{"activation": "swiglu", "router_score": "sigmoid", "balance_loss": 0.000195, "lr_router": 0.000336, "rope_base": 26300.0, "qk_norm": false, "tie_embeddings": false, "parallel_block": false, "schedule": "wsd", "decay_shape": "sqrt", "final_lr_fraction": 0.05}
Below are experts of layer 5 (counted from 0) of a mixture-of-experts language model. Rows are named router (the router's row for the expert), gate (a neuron's input weights, with its number), up (a neuron's input weights, with its number) and show model dimensions 128-255. Each number is 500 + 50 x the weight over its row's rms, rounded and kept within 0 to 999. Numbers have three digits each.
After each expert's rows: a language model's description of what the expert responds to. This comes from a sample of Wikipedia text that the model never trained on.

# expert 1
router:475572467503522536397524503481368509450472551462467481503569505468481478456392504513465454572491546538507467464454486552435486525523504633527523511435491461494561543444540507558444484450488534560503472453481504509509491493463612490379579425523500461499583474502471446402404503528476437533553465483497507426540505416542525489517487483537496513425495439575479382401520550485427463473424
gate0:481525438523456445417481452464520468492550525524456534468612489490506516535384500504520540403497452504485548600487435488566487517504461575537467514563479589505470328473434411479405454515417567451466558487578538577473524618493544474470606409522484462460528464492488603477507475544467607472466458461563569555462411579502582569499452469539542538494422566549508481481509548468500492477500
up0:587403454501575459542474602536464552565478422403532514531451525562456504422538459484509424610512538578426532451578614501424524496509578505539520410432509420492577548548440527521556420460498466545566511485490529481503511519452526440479500489469479528607427506463532461438439521455495482439551505468517499456497450466478456402430500549481534508512520422448495429449455560493447461501485
gate1:394624595487484533536567479457570549479488437508405476517474575524537555540422640520577499522510545483487445504482485537587422342454469469467491449507486448452538466460419521531516360494532527426519437591468424512503521601435484616586547538572527520496558520533471539487488422552529525526495534465535396458605510531588507514500469592529479505464509384457507496513465498560510393520555
up1:452662527535499568458495492487450411459453563462433427468508486484477494541448527500596520509475505519449540526459424497481513459414567435381536362590417470387503404497430682545505502499539397472420489433429448591494520517403544574488527558505453559505587481539422528503525501515415534566517496583503479411538547469525413600581434489463495482456548423403451505566346514498492418458485
What it handles: Indian names, table numbers

# expert 8
router:533527495522543539435498468487477468484479447390531516430524425490444542568421470585493452482441460494542479479447496520502493544512466524473489496499507489499580537420459498482451461425415447507423561516518543487520467489451551478494519453495494517526506553432479497488494479610458433502586505583480560593460442476426568546400489484538397508494464460583487392577453504547525452474568
gate0:486488492476574508363542484473430471514522530430495459430590488430485440529519473551573456423507630568501412555447503500498466537439547500551449561496463489550500515522450501462450553447433416528466602582431560638462510472587503571485441543489506487398512472535586535489479441525522500545482530521529547434515519535529535498484486530405525450499579509508460506603521472460511443446479
up0:490484385472585487529494491441512424565515570517404567438536576459621496433476462466533471455496646540544545522381538496485539570418475537565486473512421502517494577495497560481412478593514428556481507526428521528456497503510549467511433386457447486553445505544505578487514512523494583537518506508557506468585475509519520471461491467435529427475568506422540506460512437517510555477422
gate1:535442480503449467477436486487532436459513512435541490493557497483525534472423529444463436484506532461491486556473464449443495445416508504557457533576639541560448583541466477522523418441500515450528549524602539518534508522515438542577578564512602497544545546542554522547522470536469502409556518496466435546470488549569513466458448498428493435506385497521552492597498444471495552531528
up1:548540448531545540464483571499445643469531511523481487467468482580533480602576505553408531555536447499434513450449479467510530565630503503486534496515486493526506560420398523494477368475564454495510449481514396510538429509503503526474434511532442495501552570492495465500392537496464505379536504428567552458504469419543458490543505489503467462453472542466503470644440467461507541453436
What it handles: Quantifiers and determiners

# expert 32
router:513518514548608499467446518484483410464525441519510469470646450559579497478459441536528488479508499561484527463486476466463536523523473499491518468471525502499609440475474538491455506562484556558443611502494545492489553550498579402447560419510446477498449434373506526507443444415468500505532476521463540485541465508453393588468480468525507593492465477555430396508438530490472416467481
gate0:493582503619539410452409532492508484509461472564482493467520537507636608495496536498493473503447473560509494518537423545385542565502495527550497476537536524405465495531548627458497546458567467559471481490417555466458499489527621501393465459478508492532510477441461508489418526461448478604547554422509484452450476523497462483508520538500463515494467455501441458467501418456581458482472
up0:549539515502548475449536511505540476561516442538489483493465510522653529479546521595452496486411428547456484509507457537468448579638587490541515566472489471445537587507507583561463522495550501522409428462375486475447507543610434504470412471431454490504528489517501430523438484523436470542487570437544465521531486502555395515518566534478524451467512467461395484460453436496552568495425
gate1:569540564456497515485487452439497478302516437498513586541568478472548522462482478524486501542574568467532501578489405436454537430490423569491459566462433535470454506476644455540567610477547517577490468506518562507511515462560438476502500585560497501449589474483453412482490612470521326522511567494506568547464515531426461576479510459382605576503519552506462498429499585554538525466464
up1:479500585491461443510631465551496591479589474529541459484403378456432584422520396512536554491455454509476467548404462521541528474486489340513562499462550369470506435448515412442603432545516488433502452549456513519569488491416475529462511535485531439494517443441457483477564587537439502591541511548435420492444521471488466462434597476445443435524551539531452482553455533507473514451485
What it handles: Prepositions and heading ends

# expert 11
router:482441516507572484438453477499562507492467517518477563564631447442453589587479467476522501435537543436536542524411472501478538556486439583451408447440469472547488496503438494458453536514519438558468551524547563473580419526526556502429487474504433450462565517467401541406472499565430386552500548540428425489514432490436489512376518443508471456503455520511404329509466555493406464540468
gate0:522548543436484472508518441536549492593473515431491468522514460525521556516458535388561606476461503517496441536493500503477489474545550406416548501563527454467412455539519446384402502447597474438507595501581513530467538597431534516414486518566564485499494510488501509507490418476341517453492439445559560439555414497479570434511515516468604489472531489537525479568512585584575415552470
up0:544428468549548491458375537490567490518478442512479603510462516552463471469487476534551553380472457472504473456471438450513495496470495498488390427474556530473545462547547537565484517475496469507505475468523408624537513533534567527589508529463390557501537469544400468494447514513480435400518496567524512446524479433502476557465506513454383462524524525468543532522536573520420443456432
gate1:523504566522495493500492447497620497450465464516517492546482449512517479499429468584600434454439451425467579586509466475427566494487491505452528544525554570511445394497504519542511472479464514499465534551599580529573495524516439534532443568488529561497534507460500488478483455530548489483500504497405467589502502608460565511475543445593536494516479479521478495463445482464438477488582
up1:593542502452569507532562489524586464451497479496409471590492446505631513457445431483508424482484559468514559609511534611474499540536529522437568586459586570616473466437390482539506537444441504462543498511555486529557487581509459475439465480519548507545491464453517475490555456543524491459455507473396501516547498519503573514446549514588499531532574504496502490441491572459429493489598
What it handles: Digits in numbers

# expert 0
router:450445356486576441403519476497459468520489546460486478578621503486596547480435466490507474445556551535621531517567463459426549581485490618557486551406468459476460472506498522489466435545446502487461489520522569476473473576511482466397496452478502482512510534399516512439428455512425418512476475457397497548519439540479510463444533556427545576437477430485529340446479574423463424556458
gate0:558528436522542408565370406511568533505469452452531479453531460525550464464523561481505457567535466582469486505392496436463474581489510535548499486463527588477519521477549513469454500417512460470537458609550537572560434464439483490483546461512491576617453532437510471546462430503402455476464540519449526511504490547542485411577502498566489516534443425568407497559536555482581524525603
up0:541553472492501428483490417516485536595513499497544487428508481506493516516499524479546429580552496613443450452428492430445512520457426529554540440420549546442577475424457474522435504407550430445553514541511529502468396409509468474489441486459472546535456472463541518495483448513465508494506612570379516454451416472544578494483436543397586498577466455529505498507627591558492486531539
gate1:523459320472540536449538551516594522540449545453502505500540401491476510394467448568571423568557461410624502575554460553503472520472418519518479582442491415510429495492500553489494475529448555489499503515541475442418467527533393438498438486553484476564480522524472521488517518506480603582435524548479425527499475520473463491555441468616463493508498545540526431442426529468519524418562
up1:465492506552536429503461547514402534529441459579546406533476532518481469486530594488465547529647508474429417464494541543511524542488509570423503377514550527526514551473534568481447480509529491483617460461437540552496521532549619445422442472431570571562563445440498485528437505529419579587523563512512460458495547462465530412539499540455524521466540509485440540608541532529454495544520
What it handles: Statistics and rate words

# expert 6
router:488621384402534461427494474512422502486442477427497521416556551486545557498504532511521479553520608487491487392410523515420490549417466538518497487552596478498538531423509520428472514396461458549463495491484515519517512421425525466474507519493491526625489539457437568425478498601438444467583500498465503490474520484461520417457488556535573523475473459496523421562517514522522484514461
gate0:419485517551487384508344480531422463521466545509501602472531556520596506530538510505452524533467537558435527530459518564454420511484412514438514488466532492550537564577504488493485487460510573488428527563349474437556486439486555454396531499457555531494442417463534484493538490566450523421556486507334473572481475542505443402446538486504545520481478395508515438482612481508535473466447
up0:425623498500475593492518536554441468460520580565499517451507536511520488541502562510473442489497539514560483456569365508588509481502479445597600494515502478451457569522487536602363534561454530390513541514560497541386512475453536516481491491499453528549570484544485610487463439460536558519546534473529488441543487490419498558610474504426526503456401462581545556631493513483543498536429
gate1:507564450443499476527489489494585579605577511544455547580523495521513459576439483515559533496550568525517499586448588500505550539474516511500541480540491525376557447525466530545454542483451477508536394508440452566496545571482632500446575454445587490498497520494547570508414525452433447496586419491506592507514476462439545425574497433420474557474438455529561554564452538482545394450499
up1:615481537574470472539469629519417475377617481545466548486538500478545481572532486591489417525485428491453575420441512518478494502473521538533564550450492464557479527572552500472518551490497447403419453490522550465452515487538361618475527519463517583561508560483506624544512586544521550526539508595516456581452437606538481464460586505472493455467437527511530465579467577422422515544508
What it handles: Section and table starts

# expert 34
router:461500476475524520457507473481522486539479549352508542537480568443568485557455429529524381562528602490534467417545480500380509495530519587512481479507537473463459545486531479470574506531512539554583494454527478507530517520500508469536590435484510594479425451358437551346503510574531447533547435559449508516484493488536532480498465487470482492500481450536515408513518484492487400569506
gate0:507516432491553522551507508444527452541476496520532478502513528536484331528520522547463496401505514454468457563462516469531516452478454528431393570512540437423457499475495532516483528470547487500457558482605501553561476450452534440479564594435505525494492470517485472466525498518492521476519532449465435483501516533465450551569470457456443495497510407511596535510435396565498502476547
up0:517487506466503556627464581496540508524501589511419547534481471464560421461485527470509553501545576503543395461429531387470507489442567499425516518520548491416453591465524487433566456527585486530520491508538508486530435474465519532555646509458511574527440490519464484511576517405474482636510596533471401559474572499472502423488493487504451483563491510559476558448468447492527586512486
gate1:453458500488436482461486503534485494497433523503536489551546492485334483529422500530535545527504638509482566508523402465534518512447495519585352439479557510486468488490575497506430522520501510515594549466390495535425543543569466542530556537399455558411511561492521573483369493484501559501601526468523546494435524448537495472534510511486553487388468443561523471546530504515453428539503
up1:446425589511386570510484506422488449528464572456405515501509523414423452456481537512521538526464625540578553488586519437527533469386451456594430499515509470526509504538533497544458491546632543515552606569489510571432417496582489568537411505464491500439455552479525573480493575429558560534434452558537481533468496475544559525508480509431525469407433519499530466558529497532498442507526
What it handles: Person and place names

# expert 31
router:570521408474549474455441460513484460497444510450460429540488419486505480411412541543515576572588560534490514488386439496564485513447498595448558552583502495460444386446511508482520482532501459488468515420511461508554560418485492415523499423550468499605430440429460463378455432509520480528542506433573469458429470407481540471453424497555489466504501510592508489470434522471484492434466
gate0:430462482545538533535581475488510491564577528459481537499525475498451460453444433480468513472570536440539462583474501492446503479515523509413583517513468497553462583441453483657558505476502497568459544575559546515619508514553409459535502468489481373460524524510557517490543499553511443529551514516534548432442480515553521515397337515430468572453429470486521476536569538484510500502533
up0:525533467446449510478411528501457466519468490542562490560415491513496537492519590438528539457524527468477500451457408476505388475458477436509551461543530487524524513577419529525504477487440509576546390485424427569353549451472526613487426594517478457525555471542466493472453554483498493436503403547566498549523514432474508472437514612423442477496520529517488524491463530539488526441432
gate1:452403454518563513555410562522506539551466474523626515562521477591466469444460448534494479576458515540466507503518478506470500487529499578442439507388550524470509470478634645522500450492530459469549467408535511524530441513447458442459529520561400478462432475452394497466496451594430543493550442467562445489630452442473444470459371472470475504503582471487545499488457549476465494490489
up1:448421537483507597496465561545486494649450552533480524573488510528478416519462390540506517523540532542538505490538579503545418458484501591518539523445520508507482478567569561547544501486490491582495493456531460525468436458498475459485513479534476550439478521615409501550546590506524597445485515522549448428554568491549461535541453542463442524470468488471602543449465538493495564472481
What it handles: Careers and institutions

# expert 10
router:419499490460576486449472471482460565526471486469561566453510525530518440504479373436522494521558508550527412443512455521378623502525546555539598495525519568550514590488595500462573513411487447490410480454490482453591491508464507508461490527517486443457476428338607581407372510517486480506644519508458542487481453479498510476448466491468516538445517485423502426501505502548527469534564
gate0:421420549508542495463538470519472440452528593430503430484495486496498433539497488534485462494481491433537453514491458548565481477455504445422495516421500519429513625480539472510533484502490447410509477484545491592457517480640510576492460502463563525545553518466493480496564536444504544467500560538505549462533438472552565636524540438502492542615562338533383476454507531514512433471543
up0:458546446544513419519504558567542585420557497507519526461523445461510568558413549382513611554453480510495501486526487540479503549523502554587378549494532496531541432512464577501479432536379515536563457486442462473482568469439561400467517416589438543531502431472466483502426402495457476453548440439515490409473554461508519414449463514522478461493454516487610532488546475524447482440470
gate1:523521433493536551434530541490510561549477534468531487535551457598408454564462407524548514539438520487374520450483410489549538490506427648508561461505475584567520498445627422475499431616543478548465445486500466504539450447503523447460564536528475553477530481429512504482432446509448518457525475496547518503487429444491588475602504558514508466397535523464498485573508518443465392450547
up1:507480508489465443450424449508471432471503495490505517466454472488501563440513527426498465466532536535560502472437512497502465508467512380486508492449485461473526454538415620519554539295475530443580520549528520566392547544525551492558450398517595477488466495536429489452465514441472450493480527504499464410497501522504511554417531559495427508525550401570500481424512544575489495517532
What it handles: Music and place nouns

# expert 14
router:496619486568581560431452496523452430466469421385485494471543451452485484487530556472551557535540603561458552486505450469495565454484515494423532442469502515436505530488554512490469492384478515552484531503529390486554478530473563446411603391633520479446520450455494535415498421442490490489515465491473498440538478460465462543432402529514554475523468496461524428477481494428455404506442
gate0:520518433533481587577434569482506550528482491485524469558477461505459390553529476498379566526482515473513527524539487569580546572481599478540443502516508430561521491389496480485523487438484603415543417431484406511478500429478500533488540433559523528544478559512575461476514542524453439490619516476465490477558442434561407499535526608481465476508460579522572552530579534490594584520497
up0:525528496479476524449410562512518447576477563493543524431526467485483429617558454507395541522498506548547464494456528604528494491464581501550519452564560460435495466427457453474531498506551550487507462529505451374497545554461546509456475527608533554540537433526401440539485525516433554453546548507514428435566410502447380472578566514541503461466459510511445467611502482448561562506510
gate1:599470490508494498525477566570487509479458485496515530503499554546527447488419482492544466606443646465509477499456408578454432487563513500478490530445371463516465487421593509463526483503516504536538443511464492521413450533454561450586453482475443473498602495437596494537542465483496475485499516498592606447553617533518610566474541516480603524451552457541477433540480557523430479496496
up1:544463542526456451567492486483519580498512429568602443508480581582533476529519482540453510494533571502448389540497480482501480516519509544509520493497447459519464428487465440475509442448489454532502510480483510468464544541469504487532510542453533527503564495418585511505506520533391545457474488458538585536544555533431525551519570549555617512494472530559482479539444535496466540411615
What it handles: Table pipes, line ends

# expert 36
router:520540441464583458435574544440518476451560544443508507426554487606471453463387493447549485440506477485418551511514502454497543449557465441505487506428487475486476521485528573527443528455459513499481456527453499474568493584454646502500476469601531404417543516441513540412404395429406398449498514517416534487410458480480458536442469543483507490462485580501434464415469537469440410493565
gate0:475566443504532421405507486396497419395485452439438481461512637475486500518543437456514490500500554550502566518505548498487428514539504487556497539588561452493440464481588547483548463506513473554536503457500445457424464460531525452496546510536549545501531462465586375525526522508401518515557446427498531472423514431531507508495509486631472473483552489522496436560437516414583483443509
up0:515448561477424561491469489509482454604464505437540538416525463529524460468399487412488511573422494534609498495496444551509535539465551466360463489489501484494551516507462449452454463453472525546485540506500475606530549544532497506429443443431473596466451447521455537505525411472646424482458546494500438546482542488462512541491539511451516462517497436460494531489549460569552489517412
gate1:523574491525570508498510471569463461548532512474525456492521543531477426530546464507537447472482578537466490414398525471524479445510557522429457476498492477529573566487544506470509510443541492595524432495529504494538596465480557538513540430618557443513513469439521477435499414460566470487512501565476463468519555480478479575484505532447468494461531497582516538500471489505529486491456
up1:554526490559488416551560515569509579587474447522420546584503358563440494537500561522446407537426521462578496545510449423508430546541578509447506444431478442524426548510417519549459464471522520555525470486515416535580503572550475576465581462464549539437403475474481414464511440475539558485473503535498435612538509536449464472527460457458554533375478484518514484468528547538403492591480
What it handles: Table cell pipes

# expert 3
router:536547455478583391465532410453453409478511499458549442580567511512487527489494502499584488493459491566541533439470432549441551556543532400508480496489482514482496451402469497486479438475474517533544531521505454475464538467452553488464518401544394515540499458541453463391425490536462464565502489471488635519478434451397507482410541438547505468468502556512465448492376502496423505538477
gate0:603529475466449447606526518526443628507565501428551588499449529395469434529484516515459487576558431479498448428514589528511457537489442511500472426485501510449539511540443432515441573455486529455487474609499511525457535453456526541504520486427527531491545488544507423504574553464481502506549539549468526486470448554459534440459512496477489477478475560551424537550498586534529451455473
up0:478465582534461464507505619422561538567518518488547498533418586491469518545487518498594472482445486456514484487451564410455500415457437449481403617410478422492453541557549516533417577525422557503414538523540491457531487567579445512494505628554483471459628571469551508491475410464481460560514508452460394490465404448394504563477555479422539531538559554507433531517537543482549498485494
gate1:533507526465493482602503382433424486466513434544521552560491449483646511535487525427611531526452537501405458486341487415446526448484518510598503478516472477541534472493549505466542492606425485548446580529499517496470502448419543406476477482433475468510499510537539634505493535543390431422437529464511568528415498548397466549535408407540466526487501480513447516512472465400476470497559
up1:423475577452515577494504461455573473523475490479533454609482511476616456542560484491508527549427511536456489533450498374468561419439491487548578570515399516551523421504527392533546478601475520548457579564510482443468417353414409441498455495495482521434480494566583524467588522566383526544427519481532567485382523540473461506586505582451478429523476415516450533526496491470576525517593
What it handles: Line breaks, biography verbs

# expert 5
router:568522436502518528536470499461479510433479440517454485517530484525452490488497477497572514466523467509529591481458484467406416494474416514484455488452524478516490541465540561511512491490508443551500478478509467523487529525552476513406478496479471544628427432429449512456455457515431395469505536491457458582560445401499454417484494422589527575457505423445430329465506547527520486590434
gate0:525506497570465555571528435442454482440517555471416479484421562422550426418535483515461521454513466429535535448454534604545536487434502486499467500397480452524555529530511440620482476538507458530500560517466524476491409462525464601486493497530581434577499476554438466493496571447449532483502513483512459526484490519467426515482380514516477503519472585382413487516530540448570474514510
up0:452516415568467452423536485440459499465490441474491593390475539492467525511528593450457464521546518494506569496456469558502416574518413528578546597554480582484486586567503569525532515426587434478388461543556518436424511465457496550493435373441532651481533448489527486471510412526462456485527529569472531520547458478560541558460523538482488627495480506472483351511550542492532535528664
gate1:423544537550560543537488523549506570541509405452493507551539514479448563416526482563477473540605485379525478552461518439541468540575532517529501459436529449522501417514553444506496457499555504538418409452507440538540527521434402516522421595497653546619467526546490460468542524473561469522513469529581463513469504464489458422500504519480506507543547555511482495474481522539590486570472
up1:531546564512462551531535475527500557519512504441506475569577448514461568491473541570482549493540487511592565507507560468472498475423557562490548488529499413473570434478527457491488461525547566464457568534553484534524529435494508486484537577419489571471553436448386433533558536412478449438451525483484509500554420484389595451531445439558521466502591476510397468556446460532448434529473
What it handles: Sports reporting

# expert 27
router:514499434440544520424511419491498460538466468359562468499516502580433519576428409485503502479485598602484522387510349481468523460566475539524450539511461454548543451427514479426536519556435406599503539551520565525481591508506511398567541454527442386540515505559526475447434496503619444492498432397470505505492448438494556480441507490459545574435549468507495434477427472450542392536528
gate0:449490370493604514470518486518478605564447420481461544474528568444520546519529543577518416597583505500511484560435461448502465515508568455419537505563476553525425655507487499489523518537587432496403509461500416580582505479603470496500531534510400491541402479521507465416454416485536498528459469494523558445448603488557470482473417581466500567519554545486502548486530476433541446539542
up0:444529498552568514550505411488506442532464496504536426524500492493533573615501537551523485487519590510524495544428464508581477481434567488496560398570551529417519443497400423447583448537553511531580445454529561573539519540561519408502490489556463474535527452488426510516440429536462450507475461432567545436452478508548514544505512556518476475499608542483539522439437496465488513399526
gate1:408485518434414534557600520421513507445541482477453553466522444457460454464502521459487482511443531620504479526534551531463572420470525532532490450561511494416411528463606491455546487449610437483469516522469527417428448419489521472500516467481550513495536497482465497513557554550548543577470461455515485534413434456499472500419546473457416465490467451554512477524549450595511521531532
up1:583453454499521463547497525430481500576446587559587510515441523508505461486500518470550492487425439418535562569491469436512519486483495499416515451473528469470469502507398539504465472505535499498514465420492437515464480445518512508485483576535560504564496588562456514486485534430407539535462454598591492459549565529535565394556506427524506513560460443531456531440434443497423508487446
What it handles: Articles and infobox labels

# expert 20
router:531519509463637484493544450553456589534540511443537494532582469569569517474465420425556487496469571462516494588420496508452558489574518520468478490515530564517530488468552572467465428497509511527465468427514469469494505473493525468485454467470490510552467433440524517387450426541464454480569480531465536457500454603401469473408489501477592486493560494582538405524520565434436413536466
gate0:450480493558491605496514464511431557393433539509481474500588461463465558569404455574493506491485577445469486496480512472552460497567433465446406453458350501416452395458450507447519512548521500584532544420580426537441443542614514498475528476454485544467455489469464435525492531530498526459516484496610559486446502506427505562547488510543496559489450540517443514469432462510407479506440
up0:462416539403477530563526530550461517505524502484552429488537543547486469550488481516462502459452488461473454506463584414536497467518496444470395465512352479535464431555481390454535508536514483461511543503526478627493461491621506496589570435423518523457448569484529438476616491497477530446421494554471394589530565497513499456534474565496514445515490487492452553518541443472415564544476
gate1:426525448585624404488505492499512529512511521388487460514552541504516432462456485474492523562519448527510526522594544529506507491504463530575530522513598519436487442562527581474476459522541456513484455528463370462480473496615509447460458540507473471588455553444550511363496483560498521481574405433492459594465473527542437408480563433513595537471463465517485449460562521545503578572475
up1:506571562525476506481525547472498460516509505489507468510522484549449502552495508441560509535516531450443496560495452488527413516573494442495510419519468494470521491439523451516453516508472480509541472431544489570458574449393607486526588523528576554496514508521481531584427487452509456437435473516506488557454508506583554539642522468547435497466492588469387562496469519478584518459569
What it handles: Codes and initials

# expert 12
router:481541387453518461418560504504544467454480474426551531499540445634549504443391459448522483519472527391501477478485472570465530542501470435460517454504525505439516470428549557483467612487529462600521490436576500524530531515404559478477457442449522463498505473497471584415395432452519472453532488515406589569483467424421477538439523492613483570463535564555510453470470441478507411502539
gate0:456409424499525558548445588486546486470479535542460535452515572483569507492477486534477543572548499456461536507515480429414553550528453473503501544531609501360547569488591445496467466498486496518569499627415476511529485489517428488536446489510483700536419534483449494525551547510460544415552460569504524520585547501549448500503495420515487458479412500446465480478473634522507472585451
up0:516536581444470520467582496482566574519467482506430567547394514469547525604426526402447495594549448498532519496492508428502442437409531526581492542465429481522493450542503545554459488543511569437510588431530525434418495450444605574490481483414480438562449548569442623494516500512487497575538503510542523503455498489545550451482472540445503587510400502540529504586551444417455477446439
gate1:382477501524555507378524521489488418491508589471477596490529515491497480467509563502523527508481541569491602422502504521424462483479491483534529480482564521409521503481497609466577438495446485477512566496586575493463466616571539363474434444457493604398585518534385551508499407526532467505438525379422528584529519498423515553493416430496507534467480475516497497508440517533460500451445
up1:448419548447508459510583507460489464443472495561462472486481611556612528518586493509631481552589542575515586404508572548438513490461471521543554626482534587579524570478450504544419461555526498473439589457544636420489480512541408360412422555568554526446486502545482535528524482514473541560483590440440586531587491504495499435516533487471516507411454526553508427456528505476550495518563
What it handles: List and table separators

# expert 39
router:458471443495526518403419533509564443475485447465491472496570412526471488443429422471522493466505476526518480506518440497460427515571514508387503507460524558387517473484553522478443609479554472499526560541491531516585455493560535510495491515569532449548407433444495486414352410367459443475553488537377505378464478521443476429409457417503491473492567472496453488580500492495536441521487
gate0:513460399500566504504491516537452495402551415572505397467439483492528575523424465483560484474494498406369506464451541525511509620487485582428564431582427515504495482479441515498459497538540568485526503544578567339583463433450533504477466468467562445497518454487466526499481595555397490470534568468523555499450501544480523448459424541508424548537422533542537455552600566461467534575456
up0:480522577549495570502467600491474539509555535449531448397562473606483460554545503522408469543443471449461548493558481468533501443502487498510554521469538504451527454522508544481535485498455467414474446448472511539365455473602499458519554497497547523450494551481522428570557518484484450490529358522550528463507553487517447613555498530497427469488399505454519548419399484488560532441491
gate1:471517496437512427561494420435596416413528411472504423593450532569604544473506400477561535576457521514527469486431511495493492538536547485431535492470493563452492524537472455507527584538524505509548504507469435472564482441536455439447569446473527471471493370462462582525469428445418473598506492458588549499524447425384524434515572526521489525547476531498436465405463564473479504524505
up1:541489541477536545452534463581460526517506570474568545414533430423537514510500556563425537449526492519421534476481389474550488575452617561538443521396472388514542462457415470526469479455475442533398557470540452494515532410475482509483532536468399430434547557491446471437430610610480491428533475506459486480500480483531423605384514441545496476475530495528464593512464357498492507511396
What it handles: Table pipes, name endings

# expert 15
router:492505453471454469509456466452508489533440536450449494562573487523500546439396400528562477553452594486559521513560417571449541562483463516471466520550526410526483443518602509333481446418405465568530512511418414527481517558500564461412551466480475450465473500464464415468433498455494446460546497521523524569482515459426516451479496492553502493511482480528486394393496459537459408513426
gate0:499533566545486469455520494430410518470587462566455547452411526476488547479506493554508472566511523526570471556512402501426472566511525513537554505453563461571513485496546603476503440556472451512538452411478475614452462498581427445506500451489435517603553578482443553534539506498443535431516558436528494608613492459499525493534519494440507436566513486520481421506523500550498496473458
up0:450488514478476497509531568529469446622485511438482546504491525502500523472497472489508463545471550499498529506592564481521445539396502455435534418441450492417509441501561445551505537569457538485497533395497567503458459380530593499473426528537523402385429593487491459508481545487426494402511474431474536506574481525465408512511565553547502543468534607491497445517466490491487582556464
gate1:431441374470502492498531407607609457449535498425551485568574414497587449464527546504591534482479512487516517477410450506584566552487479512429518589394554632562562495452521478528467501515461492481360439470502488525498561372505475518460542609514494514476509553507541512461571508457317484505573501591537474497539426506546509493538583521471495532512493519535522452443506436464454442464407
up1:511562604434474484548599453484487519511517532533511478468484499493460464507537545455493559605548470471522487483499447502521549425397472529497471450528459335557574400595481549507509442517606487533537583465483494510382540526523613504513474450475487424529549445469487550494548430505555503467498509434483565507473612414543523509481477457477571485506618493567471480560484537537491514481451
What it handles: Politics and government words